config.toml
n_experts = 128
init_std_router = 0.0251
norm = "rmsnorm"
norm_place = "pre"
rope_theta = 10900.0
tie_word_embeddings = false
init_std_down = 0.00422
max_grad_norm = 1.0
decay_fraction = 0.697
decay_shape = "linear"
Below are experts of layer 4 (counted from 0) of a mixture-of-experts language model. Rows are named router (the router's row for the expert), up (a neuron's input weights, with its number) and show model dimensions 192-255. Each number is 128 + 32 x the weight over its row's rms, rounded and kept within 0 to 255. Numbers have three digits each.
After each expert's rows: a language model's description of what the expert responds to; "mostly gets" lists some tokens that are sent to it at least half of the time. This comes from a sample of Wikipedia text that the model never trained on.

# expert 20
router:160143122121092111152108138146153120160113104155146180148085118152120155113134164114150136161118135137136114142120106124109080078090141060148117048217152205145077055121096148099086063119079181
up0:136107115080183183161185122099124167172116170135101126165149152161115166153175106161122074079122164197088083111138100099159104092102126170184198117128136156127105103148161091132159127186174119
What it handles: Name fragments, list slashes. Mid-word pieces of personal and place names (Mar-r, La-March-e, L-ju-biša), plus slashes and dashes in infobox stat lists.
mostly gets: "000°", "5′", "ić", "tto", " /", "la"

# expert 33
router:161150140133119183112165159134140111085126098122194201079134107165146098163156148151100070167147148128146164201162090119143168137091076123150140144057204137069107172127163132141125130164145135
up11:141090062173106122177114164082135119151076093109167132097150163090127147142102117153161066135192084123129077129143155192111124151110090128119109172154095124130170119120132083106116119171088142
What it handles: Quantity words before as/than. Quantifiers and determiners such as such, several, two, few, other, many, most often such in "such as" lists.
mostly gets: " such", " several", " two", " other", " few", " interest"

# expert 36
router:107120089118103189172122123066117157166157074165137115157116083138114093100159089185135162181102175119126113158108146102146133085132136125196141121150108115127159123147210097141142158106161099
up0:151126129121100113163166135132095125070208176156136144116112139080105110157118155121178220190143049168093161101145119164117094176082048065110135129146156125105158109056135121119151135200192126
What it handles: Name-final pieces like -er. Word-final pieces of surnames and place names, especially -er, -der, -ler, -ner, as in Bazoer, Lier, Berliner, Obeyesekere.
mostly gets: "der", "er", " von", " Jean", " Stewart", " Wilson"

# expert 22
router:112111158085139145142115136138178141126091113089131128106198149125142201069171109121108140053110122129113125042109118151108128080179134154143127122110100077113108152132178086149129139127172097
up11:036150104115119158084138101092131156178093109168156183121121116067121194065133135142150093183082159129089118175143087108109116163144096139142205124171133094100119071105156084141126162147170105
What it handles: Auxiliary and linking verbs. Finite auxiliaries and copulas right after a subject, such as was, is, were, had, would, also, in narrative prose.
mostly gets: " was", " has", " been", " are", " is", " would"

# expert 38
router:135117141115143124159141110078114125115169134082134095118094154138111162141143132100076139044120132202085163139160109111178106123028151112166165117139121136123137153121076147110119171131099168
up0:124125142158079062133083133123131137139092129158118098096108135126103162190114099119146134091188127097147140204141135081091163135073129140173096145130157106170120161115111160065110089103122068
What it handles: Coordinates and unit symbols. Minute marks and seconds in geographic coordinates, unit abbreviations such as km, mm, kW, sq, and direction words like south, mid.
mostly gets: " mid", " south", "′", " mm", " kW", " al"

# expert 30
router:192128139106113145095116141098145174136146105114130200160127132132070124214163145192152139125064114092119167162162177127111087081113142113150064114087103120097149124141112127146111159110107109
up0:199137117074135120135087174223152190135125149075148167159144181118132089145102131138116157122084097115151114130132173123109146111076118082118068115062120128114172135089165169082113108127105143
What it handles: Title and name connectors. Periods after middle initials (Henry H. Arnold) and words like of, for, on, The inside titles and organization names; also common first names.
mostly gets: " Henry", " Steve", " My", " Mike", " Jack", " Edward"

# expert 45
router:129138186110164127154105100135102166125117150140146091124117148137069124118184102127139129065103137114156116109122084092143141109149142107153175130096140138130111208142130134094091150070143205
up0:064104143079166144162129052195154131164158131133164112105156124179123179094133085169067175116138093154124107120082194077080111136124121160131149112130058133153218159141133118145103090149084129
What it handles: Two-digit year endings. Final digit pair of years in ranges and dates, such as 1870–71, 1967–1981, (1896-1980), also other number fragments.
mostly gets: "99", "29", "03", "71", "93", "59"

# expert 46
router:117120162090115185106147165145111127127177095110114115113193079128161132153146127165156106128115077132122102109141129127175163145151197172150100120097106155086182160124130151094138146143118098
up0:152154067170111166193124141128182157119160159164118111144100070133083184136108224143111145116132099103192153160167165117118070088127119114079091092120134104119110133137042081080105127097085158
What it handles: Headings and quoted terms. Section heading words like History, Career, and word starts inside quotation marks or coined terms, such as footprint, software, ghost.
mostly gets: "Success", "istic", " kind", "Group", " graphic", "media"

# expert 19
router:087096099120121143123104141122096122093130066123089157076197105169100131128127078144108133145168128205136164095101104174146162124148096095208127138134108071097123165126155223136106116139137095
up0:092097084132070056119112185176093172115133112101133125149171103184151124155149070117152137137107122133148090072166150069212105168124137139132185156092152094154098145104172184105104104103159134
What it handles: Agent preposition by. The word by after passive participles such as directed, written or defeated, plus with, via and relational nouns like wife, director.
mostly gets: " by", " wife", " sister", "ator", " daughter", " friend"

# expert 1
router:132092169119197119171134154086147159129068101114121165123134133098126142136141144110170116109116097147122138139103163141155102097040167093167051093182153134059100129078159089123120166036162095
up0:083128097154096155101112147123132154145132159193069135123181175131153127140178130184112072136085118157146155176159125153124098078086065100151071147121073165128190153156112076087078106105152170
What it handles: Infobox numeric values. Values and units in infobox fields and stat tables, such as million after dollar amounts, km^{2}, years after Established, census and Votes.
mostly gets: " million", " Championships", "^{2})", " Votes", " (0)", " census"

# expert 15
router:124074139137228163071127159147155066163177087156104086092040083146186097187175101162102160074139163199126172147101134157191134106093117142168134110111144123067086141102141074123139107113091172
up11:090182138221100122170151137112099108065137103153093141059115086075076109162105119135123153125075115159097162130095141158089120072134126169126123183104125144169153067136069113114132134155107154
What it handles: Determiners before nouns. Determiners and modifiers after a preposition, such as each, every, this, next, home, main, as in percentage of each sale.
mostly gets: " this", " each", " home", " every", " next", " main"